Experts of a small language model: a shared expert of 128 neurons.
Below are experts of layer 2 (counted from 0) of a mixture-of-experts language model. Rows are named router (the router's row for the expert), gate (a neuron's input weights, with its number), up (a neuron's input weights, with its number) and show model dimensions 0-127. Each number is 500 + 25 x the weight over its row's rms, rounded and kept within 0 to 999. Numbers have three digits each.
After each expert's rows: a language model's description of what the expert responds to. This comes from a sample of Wikipedia text that the model never trained on.

# expert 29
router:467477496524519460475504492463561487491501480498478470522482498548475516498502527492498527476501496501469515480499483513488477519524491510496459511483484500487485511525546516438485514482449494486481526485523556522513473503499528551491546499484475533527490496481445487481527477489500492510553473500526514514499497518488463521522479535523494516501461554527541528478455526451506476522513
gate0:498498508506479481502505590513466537518451467504474480478483516533511470531469481507531508488532489516493493448519499463503482467480505470525501497517460480470532526532534525538483498522476501446521513495509491474494494480500496524480518506503514496484553513509514480530516494535522508489497483511518566470457543514479477513506468497520472528490487515495522482469531540461523506451510
up0:467540558492502495471489512461492490467521449462484492478528553536523436538499496493497496527474507512503500533478473515509503508515486474491510510486462525545484495488483510531485545505504500510485475491551470516497463451497504479517477483535476543528478477503494492513500474529526519530463486475505481515498487491490544544496483499477501543551541471480487509485470485484493510552517
gate1:528545495489516496475485508500511508529506503462510486495468502498510479512498526470495502494507506468477507476530538475504440489516532493519532531521460466531472512491508516522454490527509486526500499454500532509564461492548506513532500532454486474501535478500512507503517498544486500530514482521464502481483494539525506512472501486469502483539450498521517499518477480528406457482517
up1:468494469494482521502483531512486487524462544521485547545470520493589522470516495492476518504507483505518505519511471478458492487506458523517546532509513493496580472455528511461465533493475545508460503528503495501505508512524548537519505529487479491515493482467489479505463483464521495492528485484500481480491514530529504518476504476521514477481466535465517504502476480481491480495503
gate2:501486507515468501541504503476547474483503489539464491460476510527495466502499472474515475525497531516515518545520515490458506513446528528499481517501469505553512505518458485413515508460496512515533482487540469475492493512486471502501529503508480477518498523506488488473498525482443468499502502541500489549489521502547524482509456461496492474493534507552492500507529535514497492532516
up2:534457523461494549509503502523521501481515487496546468502512483465475511489516516486481519518545518446497527476529483543504469491514478494480496499521512466478510512496541489474478482440492490464513494513494543468496482476471500533471436501478490495531474504561485502435486506472521543518479535496494494521551539481514493478510529489501505516476521518502498485504495503543483556503492
gate3:526547536562492509442479506486502486494521500470495489546520473501534500502468499499489534555438462547528490506502474504533517502503491498512512498488524502468518494458475504527521520484475470479465500523500534493503521487507534479474501520473542520483507481525491459527500500487469502530505496505469492540504483507456471528542470490509529494510517494533432495464515502520448478490481
up3:490488513505502511544517505496529477524456462508504468528491535465507507570483498491507523472470478448546507534488466449494510522474483535505473476519459508494497502536486465513512479456506528495503513485532513528510485508485463546520572483536526469470496485459503525484498497481501495492512549479491485489496456489513485537482510513532530461486466513481540521505513508471495478508523
gate4:485513499528478532469514510513526475507483483488503531476507515501549487485525516534475521519498529468498509465551486482533458539514487477524522494473476542484558507497502512465430532433515508443544503482460490510521518498495510496487488499517488489470497522502440507495509524474482462519470497532510572518491521493483500465488517534473490513475482502494473491488515480516540509517500
up4:468517467501473556509527543510511498487488492498513512508474486475524506541502514444481498474528499488523500455503527519519489491489478491457540542488512550508549486482467480457461512464513551482535435504482519521481517512500542494497477519467517500531485469493469521478520523469492506463524480529520501526521501493448504528485520551502462489507510506517517482498487524473494468528527
gate5:525502515490471498496466513506508460477483472494474504525539477481524470510500539514494499503517502474529493506493481537549504544457493492493499520492465496503540521516523489541517502531498509529465528467469548523497524507445505505492482502477492489506522490487509572514514521500539494517550471506537461485524447515440468473511522442493491494483526491467511469474486526472485461508476
up5:533472487515488480474491497485520509477487478486478466488518526544494526485538430532486518473489503471497494489514516492483515494505517522525509500492452497489456482518487485502521475542459490503500487477511463502509479507561474432519477506462499543513479485524531530502532536539498519487560455507489496510495490470549514517526491519524531483508469523528462518506482533498456495507549
gate6:554517527497495523524508460467514469470505495548451519510508477467507492485485496498535520568512476522492449516533484486484490478477531519485516517513481496513475506543474516492452508493490531489462463483493501485471510501517529516485484498479517449510522498508519470454518529524525499477510530521508458542481469457439522519510492550504525490529498504501465513478474521539497505463516
up6:466496467484486509487516509493478491448509492496516512539475452515545524505529490503526487550479496503527507543528513524473544485473522538518501553527512460487511531485465514489549479501512479483449491538482507499512494445465530516481518522489503454519526489508484461556448484536558506498513514514502517527472505513482518524467498486477465467510509493509500516488513522522506492470473
gate7:481495514471499497534549522504511488444509488524501521468457536530493475515466537492487493467499527460530488504482530531494518459488504503495468491505470497571504485512484502477520521508532533528515467492520498494457484531471486491471464494498505444505482493541482557508516524535522512513512516520537488546507459476480458493465518564497488507522480499483486494478493471500451520511488
up7:535527477522527500523489510525533477464501522481492537494502520519471522511519478541491472501488456491476467494485501495529475473452480477497544506505527495475538529526473510457499509494509494469536464519480463522486541473481513475446528482510500474526576533504472487457512510527532489505524467513502536470467497481533517512513482516499505481550524483472508491473503502508534539457506
It responds to: Coordinates and numeric ranges. Degree, minute and second signs in geographic coordinates, en dashes in scores and year ranges, and brackets before units like ft.

# expert 7
router:501524502490534480471521520497528491521489500505530467532511473509476470498519516460475520462511498486501529461520502512509478550511500507496454486482516483517531523500509464496521524486436527528488536439538498534495501477473504518513537471515487474500494480468418478520516503507459503518505432535528521497522528537524481510519463492493480532470487537503539505531502507465507497504512
gate1:529464497494520490484495443506476498497485482490463541529554487520506479509477490480514467547519469492511507501508485476514480438473520508534529474539507466548470529549507480533470479495518506487526491461531502486567528504523491511503495490507508473479486511488502523493519435485460529499504539511515494531485494505507496497489523498528469498494487494508494526559465513445471545504496
up1:501553478518526510451493483491566519470520477497482494511475496533486537467478485531532485508458515514491493480555503517474516490495483561505531508478496499541506509493495494536489535559490532501513488502491500486499503485504497495482515508466469495487493474487494492548492531457531500509475484526468512529495488498515499454479500525489477510427531476531490537482479484475454510542450
gate2:524513473522535492476496526490502491484509535516478492479466499488494483468521482510514552492491515506511552471473563488549491491505528490508491471482472492512483548443519518535521520440530481541457492510526492481499506520489490500536492522501483481529498518472512478420499504477491537486487491490494495519521521524476494532514496473517502496518501520518488527541476409494492518474494
up2:515514530472534502515495514540543505534466489500508517495486465497494505492472501504513492495437508542483520509471486489453526513543545500506471518542517499477446553506513453471480457552470506525495516466534491515520527505499499532461475549495467466480520502478522484514481495534475485482475506488473489482499465529517514466476524520476483520508459524517558481532517480504488490502507
gate3:500462481543504509515425511468482510501500536471495508507498512506521489502516490459475494500507537474509489494500479467514525497488502441499493489495542472530526547496493509458498495522487461506496537479491541510503511526476508523533523537482470513515490483545461485525483486506468517568490508523466467525525501534493533502414501507528490491479496523496487524496466439511486515492476
up3:478504558513496496523547485510512469513547490482506481513492496459484470471503467540539509543516464509457536509496505499524489493502479527496447469496533528472488486507516468514512486493538510463504462536494543551540492469500501505489480491531501517469536501508477511483525537460543457467513477508527482495529524498474479490508529528472463457487489463512480511483479510501520467541512
gate4:505539524503466535494557520504489486470508516534495503445518511437514530488509513449493485467524501502492500499508510531503483521522483498481500535506502484482514506535477505526485496433524526496466515529516535531544517455550509500477499494494525447465500486507517482504497515483566477498509506495507498506519506470472453490472465463502487485486521500526482487510502476474522546440536
up4:510521491492481538486546499521501473510487443531454523493488485474501481541496532481541524495491519510450487534521510525515522499467450502498460531512529474496530541503466514479480483473517483485495495509529464520507507486511470470502496476529504481538483494538494463507484488508496527526469534507492511549494513485501496488479505531493485476490478512524566465494480529480441581488489
gate5:511508490506438504508496516552479461519463464483513512460499494516516518473477490487493497470529494483508481473495502480493483520529511471519533509486507489497514466476507492487514498500492491488548499519512459480436516507489503490472480530453516516504518465482526522482459526502508499540475461521535513489539534540562559504504493463464492505532568465513464529545489522500496503507516
up5:500503499464473476524530518526534532563521523499492470503475511502485514478486492442564452471530522511515529500523486474497523483466501493517479477459480507523502506509545500500499519509474499546514547495493461510500473490496527536469479495500487501488475487538463502453527525457513537459532468482518523452543498533495497502479461470496493522532476511513522481519511495464532502477497
gate6:487470479517505481514487501483455538518548493479497483496531463526481509481479495560475463454494473528502517484501525503519510528503495500514505480502494484551551477502460483529464513502518445499510490553449503488479515535474515511537546510484482474526491491536498539449489442519499496522535494521519481563492481527514480462521500493505505500480495510475515498457502528491503515527476
up6:432531517507495494472516521456495470458500505501461478485551561521484480508478508523526467521526485485486525522482517527459502478521523498470484532489532515549490511526468477516483538461499516455457437512484539507548532515521491481525491510482528490489499539461487508505484474546473520524496476533536463510479505512513487492521482527505487493477459486510485520514509481504479508507502
gate7:456524499465481514483569500490537508454550477548484548477508490477510478518481518537517482498486539481487490534504489462530500508479520481481527483486526501488437503497488498537512502512474505526472473509484491514488516485481505532527517547452494530466489524505463536486474497536464532458472483502522473493485476536499516488501487540489462503520545481491539476507492515492484460517523
up7:521503509460444551543484534477486477530518522486506539499517502512466443534496433514506519490514457472495512484492482465508477461474537504491518526488508498514512510567534486498534535480498518463509484471490477509499513543500474485501490512459492523498486517484523458529545463483534516499490514488526535473491507540468516472510492518480512451510494505501502495511486453504498473459480
gate8:490518500472472499480475541479517519543488496522491509512462518469551462538495509545516469455498506524488532532509477502525523508555490500531458514510446467511506509500505499495497499575487498493480513469534472509472522479465514525512503507480490515477510450473525476479507520507487516531487531516530487486535466527523484475477434495523503464490476512472476496530512472466527495535500
up8:522486526483480459507494481525519494524495473498511537458470495495465490512490470500461496494483516523490490517490507499582484477531510527462506497510455509464543483488520523483500528509523516530478499530522488518486543477477475505498515503491526454535538475489530476473486523497511504474458473475484517509529510520475459486493475517536522553557503536455496451491472469517539488486528
It responds to: Word-initial single letters. Single-letter tokens that begin a word or initial, often after a line break, dash or parenthesis, such as R in Release, M, C.

# expert 4
router:496492509510564448518535475480477496466455527542501474551506491527485496520452465488478518482518492499512532485518501521489499528477488538449508478465507473509502512492481487501496499499491489477534531419511528508529470495531518490529486472509471533484485500474445468511520480513461494482497461541508482523489528538472493548538500515515498523502512534520534513515521495531520511484492
gate1:509545494490476541520505474527472492472463532531501484498485486512538481538493463492510527474485445510518500524515481505482507465504460483494485499526500529524535506460507502478514516526532494524543542489512489511527502541484486469527472474490501481515468525498490464448515493490530472477531497477510518493470516461511518572500493457413532490490491516500478519535486509485518468491522
up1:516468470548501536521497529513550482486529525471515491438488531520486500514484523536469528502514488494463511493507509490459528485518533524536516490501472493513459502487492546503468457455503472458498490445513480508474541502524488460500500544528465508515519505529511476493479490464480489501515534494486530469439477499533523525509458530518495476515483464507535514525486496493494485498541
gate2:471500525475487526511492519496501476501490532492526499513512502530490486494502443470543533458555516502502522511495467549512549566472517504488480497507481511494453493488520456515464545487524532483488535490486521538510505525467472492480491470499489524506511534479521497514476486519456520494481480520542514505519495516454484505554477496505557547490531492480502511506472494447483503461493
up2:511534504509475488454534505515500467488505546529516518469480515524476493494490499488532519496523549513467506496539476445520470469515480522496466478520528543498495458507521548497525487496498498505495470448521507529493508519510469494499545465493525533496527490479458515525476510521450503495465508502552537533504539463440479494433518521513497464510512481502474520510501480480506478496494
gate3:519486486524484450527520519527532509465512488502505477475505485519470503498545444458495484521499493494480481486488488475489553532479492491516503507477445522489474515524482521523485523472492523508475507516507527506519520543482539513478478522474500514486525456497498480493557485559452504502503441494495481485474453525508456500527513528495515509511525544467500455539487479555507482512525
up3:500475482511503500495501486521479494496499442518553517507491494518500496545488498500474526490471512455478515468516548498543460482508517513477508478503587498491512515476484509459486470533523518508544475515490452500504459516529501495489470455528537503516472541521494486481524455537491521553481496510475501507499500471471467474529489486450546499442498498514500502526501524508503496509480
gate4:538463500557507494483482470494465450452479465510526496481509525530471486543507464497483467447542503514519502512540490515547475540476495512526536510490522538499486491508510523506536518460486470467496509486481481533512487470518497501510481473506521486509496521457478506496530488497476521468556483481525496529503497462558472506496486483473516481489530538492503504514519469512537499497440
up4:510515493447483495495527490533464511506480496506484543527484525493485521476515469460568528483540465521470529518445500500495511502502505526506512520545482475516489485481513465520458456531536477513521557505458539532509498493490510490435490513510491490494508509506498530486513523432512510492466493535485475486502518453502501494505540481489476541506461512536487490507503546501501513490471
gate5:455545486508499512482501473480511511539510484483481498455492515481475535476507505517491479516536569519532482472434513495558524522497479477484542519485459480490509471484510482473557485529499516520509541512493531493456482470452508517497483503516489508496476467526531536506481502564510487508494475480531514531530509483495500498464507475535490521537482514490499492478510496500486491464443
up5:514526456481533450523482446515524489470478523461508492536493505521514489491498520463457486520477474468527488519540507495535511504532501471491490500477476527521487500514481520496499476457508489538496506488466524507489522526462533495490500526547493484458516508560497545520537482520507478517479517511477493487450489499499487527501531503504456487493504555467558535512509522492451474523467
gate6:506566479482550490470520477483527502527476487493527529521556510501526496464469508543480515471501495519444530480525457453497440487507469538496511500511499530475533486459510497491529489540496475495467510513512509538497487494469469464503515498510557450471509521508470527485494512493532486464494484472476513524520518496471515530482495514469507488513493559515497492481478491533524510503486
up6:481493528449492516520546490525508463466516502467529460504521437500526514546487489531499505511527487495514474501487488496512519473501494489501510521500438521498483471510496515528461536485479510480502500543515543521519475492479508504485488536481514530485550499537528577526493468464484512517508548505520514483464494490497496506553533505473477491504481467506467498532467480483521490498443
gate7:542471508529510475469469483453464476495515487561484492496480461493520476518514470492528446520488490515477500477494492490496520474504484538547508481468514487525494478519469500492505546526495472524476518487503481570533528486474533510482527493497488505522536482502474467513499454541511498466514467532477500495479490528543470514541532480487494508478516499495465525515503522516531554500450
up7:536502493490533474464474515475515500495468520488525506483513464521473451518478488490481534479514518520497476501464505516556516521541473481489519506514458507496503522534507511498534484498488460528473533507460523511506496484478483509533492511490509531549507486524493536560483502454495485521550478481468518501510485516533451520495519458523470473505512553480475497520495499485535568465534
gate8:466496533482530472519506484483481483473494502494522464561473501451539511479473488481546491483507475500525505480447496500465507428523473513497544512506469507518496482490546525498562500473505505520518487487503493518531508500567505500542475536537494467511489486503475511519483522517481502492460483510476513493486505505514478493515556496496467475455476514528520521463497533528502464530499
up8:461533492510538534526438489493495499536486518497487480463505506492468520539491486513474531539461516465481468513468523521533559524458500463492549455498517510526514548470479455492468489470499500464496548529484508528510529512485471484515510505513512492486543464494478484502481524491492500473517526509486466487479485489489493482508496548472468470474512509483497531544526534460508504513494
It responds to: Name-internal word pieces. Word pieces inside proper names, mostly surnames and foreign names, right after an initial capital piece, such as Ben-ch-made, Mac-ch-io, Al-ice.

# expert 13
router:490521492519524428486544454512488500474515504538519512545485480488483521509441514470477537501539469488510498518509497501567496471492442520526514540473556484533526503500498484502517493462499510452507488522508517506463499485524494484505536476494457527527475483512480498482497468483471484527507439498537478465502502503496486526514496495510540506507484504536503492489477543497532514464516
gate0:486493468489536443508511515523533486540538510507432469504491509492533520486507495503506472527498496531482476549495480523457470445531475514500505502533459509426490519503528476499491543521467513480507548513499484485553468520472481474490539493527507497505509486488488491478467528527474523486482493501505454526472490538529498531484537490466486485481522511515538523472525508504481514500507
up0:483460496512495504486464512540497492489490457464495512495493493481500495511515531501458503481461521483554512495489499536507505488500499486470502473468526496499509550507533488480489479512500441511483532525499527520452498424480534485505496490528534453530548520548525490508500513541553478532529452559504524479510474487497497531494544519485490461498508480476497481540488526495511491503489
gate1:500485511497531514474472516472505495465430519503512519490490498496541555515494518485493516520493454499522526501447486498486521550548505511474501506498532503488441498472514550464496495506474500467521504498523540493493477490487519489490469540498504511501501495509505505445469551531505495485518508483474470527485471480508471464550493532491480497501515500514537522518531569546476489468529
up1:502514478490511466487489486479532477482461509524492475469476496540465509484484514516458505516487497533487473520502502495453493548467510481476501522488507481478484486482480519520502547485507501522499494505481488466548528557496524478493535539521518456529505494516476529524515483467517507441523540509491482532516512511516544440490485485512488477491540509497554478538517558467484535478466
gate2:531492522526479506515527493523501523517505533509503456492487527524540484496489480473505514482523478518482498493485531482499508468541528502499487507533501471473481481531476463512491459532487466527487524489496488515484475535468541486499552484453463454471486493477535529494515470482450545485481541535522498523523516481553521475494496447517514562455523529498493482478487481460493497528507
up2:492542501507475500499507452520525509460481522524516476487482509490577480526522510470476542514553501455520476524488527517531474526560458498448497511477459510501503466481526504486521481480447491476523503489483499540502506467483461500530516521490510520513530500506501494526506514537466471542467548502495497472521488493534513508510510474506473528524471499533472500478501497519487502447492
gate3:516455554544502503480505494460472497503509497510512510515521543514470523505492502497522448524465536485503478547508489504522522480455510532485508476455512457491516513526531498453492467480470525496463488495489490513499500500535472537490462463512487515518479524480486505460460531504542460542564466485516518503463562486531487505524474489485510472510484505493518504541490493486517511476514
up3:488531538517497458478472500525515485468478480522504508534494523486494506437465514506488524509498470478509510530505515494509487474471485506507482491462561497482534509523527531484527496486498486525533485505500537550519492507503541468466504452516459519507514542471455500440501492464524452492539515501508483505504521478490512537477561474513487473509460526508518514514506476519467540468530
gate4:449546494509495490466486501489560499507494513490562500496478473485503441477487512526491521525495481519496520483528461505496499479490522526545541492536520500444522527477524551482532483581527476494512462492494523503491494521526530480471518497479534487497498509529473534515502506444512514508474493534466515501483479514477516532462496511520490508476451520513485506459465483503490483494500
up4:537522573504507484478516446536473475506517528512473487489509508539504516490490483532507503493552459520464500555521487476535513466477473496506490497517499489473482506486491521491526501492493462451502552511445485488502519551498511525464498488499531518501475497463490491482496504526499512481486482532495505444521514561501472508518471509513478563542491469491494473513480528523486471473503
gate5:481483535478494552502499525474516528513511484504527540478524483514526498501460468485509498501469507538512486528471498515496498481525543507509541521501471496487512526489515502515461459497501478466460520454493530467544505490473503496510485461478500490495545535502530519458469493520460515520518523469481440502505467496528508463538486491497493487474486514473529494585491527466537478495536
up5:506510489470486473451470538530512528491514504560465517512523480470498489508535551503509439496486540459485469482508504498473512538504507485542451554497516497517481525534494509508510455465488516457501466469473514482449509511522523483471477540515503474488511514515457507497512504491527518473493536460490525517497493509492511478523498470499522493503485495493541534524490455499520535545477
gate6:507483457533492482534507504458486495549519532496512493514500491489527534481446472499515468477462480447504528522525478488484519477480514546529511541521444499498482506516500460525514536506515463494529497487487534472554501506485461507500481494519479497487482525507495472506492489511503462505482487486529480473526512458458500562478477512545519467547504527515545527454477501519504482505502
up6:489515474509494492498444476488541499551442507509486495457528531494527472528483489474524495425461517507516491493483504503454522505527524467469547489524516473485486535528494498509504505500511503462473509489479501471505490519516478513491509533481479507483515488474488534528488487472455528486496486518530488504535479475475529535532497522497519509465541518509501572468522543459527482477501
gate7:521499485472511499506553492444489545505540509514450469498512513514484531514505493506509472526469452551497470484515531462476476495488482483520529501480492494502491455534507486483507502493472531491497510475549499448499481507509504478495507510528505478541503536475524463467519480436504487485499517476565497517528514529481521526510455488463529493524522520517505492535480502466497454519543
up7:477482506495485501475500496474477477520535451507473500498497499488486487492486515490531514511509479485514530478532505513481521442505508519484489465493520496531457524491468518488487507557515536480527430493491498492471480467491478528510570498488515575512483490462513464523498532527529509490506499538483486475505482496519479556514493518481480482479500472490524530508459500589514501523510
It responds to: Adjective-forming suffixes. Word-final suffixes forming adjectives and nouns, such as ic, al, ical, ative, ious, as in academic, classic, fundamental, electoral.

# expert 34
router:501541532496528489506508484486505469493467471519488505519458455518467509479460508508513529500566475493485503492484493531535494499528469496449505547497519470506470517517523498467480528483446536525502491500487502534509500480515521524524529498491489544509505467458500496525539483538497506537552444508501467477441496525528444498491487502516470500508484512507485510487473538540507486475531
gate3:517473497434494457492496507479528503513528500462484496521500452502498500521490520518495520476504467557508469540464473474473496514509497510485492525510499466498512490515490466503459530522555507482480508468483450461523506504528493469505507509534520548513512504517511507498521507471555535447490530458450519503497527522521498507550531486489469515498502476506527475525480560500502516461489
up3:503493534478512489489474545507512468516451483504515499524504508551542478452498504458503481449503515483491519470511454480484509503530521515477480520477470460528496526527496478464487518512477508482517501493530519456475533498537458478486494481503539468495520490539521496503532484481494515482532488511481497470483469502508504519531549464479460556506468476495517527514495552473554504534524
gate4:481496528490466485514490566454539501492447473466532537512487488499460466512475464478489472521529528509521495544475495506475516505528539487498491500508539514500535470516527476442477464503501484503485492515527537515493478476481457507521494529452510520509486491511528457490510533524495514526494454543458500494493512514494525508501478496498509468530469483548506522475532526461520525507536
up4:527482516481514502513485518500508501498480468513453520514483442468493504521473497486517512476509488532507580496478503520492442446560482500508506499460499473500456518519523508505480514498498506498491503494496440564515479481499522512517482483508545547472530483480475540501503491479494501534506488503478464459515504520504474473449464523514500543539542501501500516537510497488480514538507
gate5:477527469484552514549443490493510542498489482534495500483469474509515500494490500457520490524512499481533487485555501485460520510500468525525486501502499472511503523517483496492498471507570472507511520509444528549519519477458466559480452504526520508506501477516484453510456486464489524519521481480476500476482468492507464552515496478498520502518515518487510522521495534521519461483486
up5:492539511528505521498482494498497499492483485491511560522490490505514535515521504497529492489433501501449487460505531457477473494497528510480527516481520529468501512504454506457507543510485516538496529492569525516522486479486503452485504491510531469508486561494482471533510500511502486492555506508493506476495489471508511565504497505502529542509489470488506499470518514456473444490446
gate6:493533548515530557493480471464517515499488523490543571476465499514480481480509473496541511442478528517556500457538503517513515515502498498520490518510481452502491563481491507501500534517449480497512513496515537510499483511478461518491507468477524496528514495473500487527508479482454480507534477513486524472518460481497468475485524517523477498503485498506487475459522512453522497472536
up6:483511486518491511537500485565512477472539547514500511517503492504502527478454535518511515497476502515510501497528529497508523491493490467532452524525494521539502500486473484507526492474522522492464458512490452471539487465473523543529490493488441515485486547505511483531475530511497467510515455494519438488487488476528483493489527464498489465499533511471550465463518537514533468492509
gate7:543478490506532508470475484527481514524470504517493520530502492483539508478506496513490467501470510459505505510534451486468502487542498543533482478493546537518445571476492488467500473496503528494521480506502511475522550413541470500536486480503500471537501498437508492513483514502498476515520505540483491517510480527537516508481545493494523482480509533504514491483481505497491466517481
up7:495508554517491564493497527546536513479485513502466508503517493466534516551502500516469466491515503508534530506527507521488519534468535466532481494485524512500501493483477451436487447525492536502504472457495479447529483524476542491483512478525502519493506469500456514494492474523505495508491516538482484514476501483456550527500517475484507504482503509516492492469519484513451552481477
gate8:524465541522506514449515517456451504485448509540551544526508471484516487472536485497503500504466467498489516479516515463450500491529522534524523488499499494445481498532462482500507528543496508550479533493466524508461514505507499482502518495514523493488496517526498490480510487478481481472519508509465520519482497505502474516491479508498484503534527457451484494534482544498515451564504
up8:527476519513517477518485489528505460468463511468502501484537510512485451525482479474511429538489518527539550539510504510469517461498462519458519517517536495534511501524533536482498506491477506506464502529503498481541458532513503493458481517506504501508534495504495460517490515457525513501519487495479545502508516507489487483453480492516523468503475482492500504494562499449549467467480
gate9:466512498462516511501522533526506494506476466516468492552533514499466509512475518461506518492486515518497498485494515474475471461558523507491527479514538543511456492481510482416493545482490530470500487510525471481524504513495524508537441530490487488485540508456484545511478494509474516510520485472500516481496518490487500524483497457487481494510471508519545462548537524513545519510504
up9:517484519514487477533512476534503516538509499452540496471481491493505455490490513505475475517476468502438490528489463520517518541482491489506477489493516511456527469493471551482474512461550487522557505489517526548479555496474503471519490508500521512488516510500489478524511511505493491513453546485483456506495500522531532462462486534536492504512501513506460501459477504493456510541538
gate10:499516491510466530456466479536511502471499543484540545535474517481505504495563524536509471525484510475489529470496497467488498504484498456502522523514510469499505495460515489490521523517528501493494485496484506533525516498483506506522488483474473498499456512488503489511498531498522548523464505507534592498469497502483502496477496478487545519464486582492435519504464491527488504491494
up10:501479505522498443471436510505516442512502473493501437507467471500524475525477508536471493533498509501517539527513519489455526519457481527477530473487519507506468476509464461472517485479501477501500463482516542512547452503479510476506495524506487520457516521491516470527503502531496507508508526550509553476526536476511485487522502509533497475546524517520487477527513478530506487532492
It responds to: Articles, infobox colons. Articles and possessives after prepositions (the, a, his, their), plus colons after infobox field names such as Denomination: or Position:.

# expert 37
router:476527514535512491472540490499510466500475504525515495512487444537495478495517529518476509496504472485470530494502495509502487522520497470463444514501514507507507549522517454453465533488496540528551542480490518536505478518530518542494529485495512486491497498506431438489506501488533472535506444487511524490489550486550487507537480495512472498483492497524509527474475498480527494467519
gate1:461476482512448509463497475510525572485487467506478480533486454509513518527503483508486534502550476487523524535496492470537498481506504476550517535518486533505461544506491488510466464510465498498472480474491549523497515518509520514470472484483499486497489517516457509502505490496511537510503483490509520502502475526512539487556493492539553495452470476472465500487478478555505484504529
up1:486474481472473472499498540495487529509515529480487490468509511523502525534520470486492540505501533430507518552460468492491514494507495513520488538463499510516496529512523499471530502532517505482493567491514505441542525508497540539479481516497485462493523461467504496487574469488491499491491480533522470516503474537450501502512450466492555498501496500489501492493500494495526498496457
gate2:523523531485509515487545510486496456477530553473502468522515511510474485455473491455497527515490484516472521505485458467516452484521487480522484526539483503440499501481493510525496488493440529450498557474512538503506453523470488521516495487503548497489503530524484519477505526501532487487517532506459521515532499503517490534547474500548496511480488509484506506461465481516510468487532
up2:507502453559507490479522513507518475510532487467460556490508466458501509463489504523498509516511497507496509504472516499522503501499516504490484493493513510511481497475514475499497480486513500474510470495503524487455528483496513509499496495558478542515513495508482461535477506497454490484510537536515530491543496512539499476538459492495477565547443457457530489497521534457560479530471
gate3:510469490549509514505498510475542498489514492425504494476484499504530526529525546514477458513510480508515486489494513483497529493524499471514492491449503471503508527498464495460433496509498482514473500475471524520453497488463482556496507508569492510531505518465482479526544523501505498505484451517473502487457490515525468477517511494520492486481516494510491531530502559517486464546469
up3:512483548513502520507512462486520510517503520510471483489425482482493526526495525478498468540512479489456502502560511501547536516463498495490472500491465508504489506473466482510486468524530521503509496469504500507518501490555465514461485491535465491518498533493478549523499507487556531503474485516473501549485475499499480502512494518540477505529514453485518513535497467540467473475560
gate4:487553549491512489485482547517485518507475518552521505520455490469456461507503479469497488504487463484540470527521501538484511519528469500495503496487527507479490502465499477495541492482480476578467482527511484502517513526480451473493478529509499493545522523484469508491491471526445488527488454496506529480513506532485495510560474487476517526526470509474477532524511488490487497470521
up4:521451497492527492512479510487536502479536527498487520563494528477518494524467490484517483522544488536478477534460468499453513496486532509496509499483463504478428523477530495484531512512536539516501492466529488519491480494480511465521457535484499535511526501466450530511483511518485471522541463503536501484510500488471472508546523514517480497455507524485501478535518461526487472499478
gate5:487471521523500503440544494506492517468500474516505514525491447500465533490533476492489528503526503485545510486499461474519511482529495478481491500452477505461500485503516462498492538513497512522494489516519532525515523512484540525513524468547540466517548489491497504467531513526542490495517491517443507494526503510462470505485453494502488485472446441500513461542500547496505514484532
up5:481476534512515561502470489504505512510476505488489513472530469511488458515484484499484522492478501533531496536461473514449497531531500543499566503493518465467507496448519520493496489500498522493472464478522499506495527493510499480508488472507502503528503508503484516518517457522473470476521528461497517523458473521512551512471551515578494482480475508505506441485490517482522490464456
gate6:492537542494484505521439489514505484492506499498479495496512482518530490478517531460518514524509494442475501490463489533483450512548510495502496497485527532484503503547493506462507506451506495481494511462485504499536480465504544485529474512495519506470464461468500523505496498549494486521534471505535434498464467523521492525471502534545499494562480512490488495519527454481533470521501
up6:476523518551506486510529503478510539535495439493482497512472506501521487511488459476495512452483471520499518516486483530519472540498511517560505459509516484476482493448523497499552472486444509468476567519528521502494500526503472496489454470492507539524502517466523494503478470498516553496479526522507510503507536472500479499504494513470542501483449523543495484489545516495486495491482
gate7:498493480460498481484511511517530514506509527485462520498518486497515513482526470559508479508486468512495490534509516476474507523482518532501486542514485524495480526484493486519474540531473556465490435491487498514484473524498516482528496458510517491514513526460456477497500519557481560519497464492501470523477507470497514474533496466501525521464509479530505475503494467454549506453557
up7:492510544494517532495486480434468469516489488520526507521503528488508487485505499482483489497516482528492482468495495485555474503498517501484511463435513490475481502579470492477498463503486462547515550514519511484504495469548504487470493486535465506536454502490535459512473522529538473512499492477527458464536528537519494489518515499524519501504532508521487505491466523512465485533521
gate8:485496482482480513498589527477488477473505528521504514505508422556502461510507544514488517505490551498525521491469497519512495499489482469453469478493521563497486489510494469476495514504516476528515505451454478533494477554500505504513519504530501469499459478452456541523496496488501507506480499500480516471436513507525503506492488509502518501475513518503497495489493477497542510483537
up8:509464432524513498579517512519554492519496498546462495471484470510482505524525520514479510482512513423516481471485487525451501517513486511516500499514498506509440519507479497488470513522514481466470524445501517543508486511474508519505460482519523513503475474489495540539537514495517503482546497503516508505462490478539492476497544453484506507515540472468514511520496506505510507488519
It responds to: Acronyms and LaTeX pieces. Capital-letter pieces inside acronyms and model names (VLS, JOGL, Xbox 360), LaTeX braces and underscores, and opening brackets before birth years.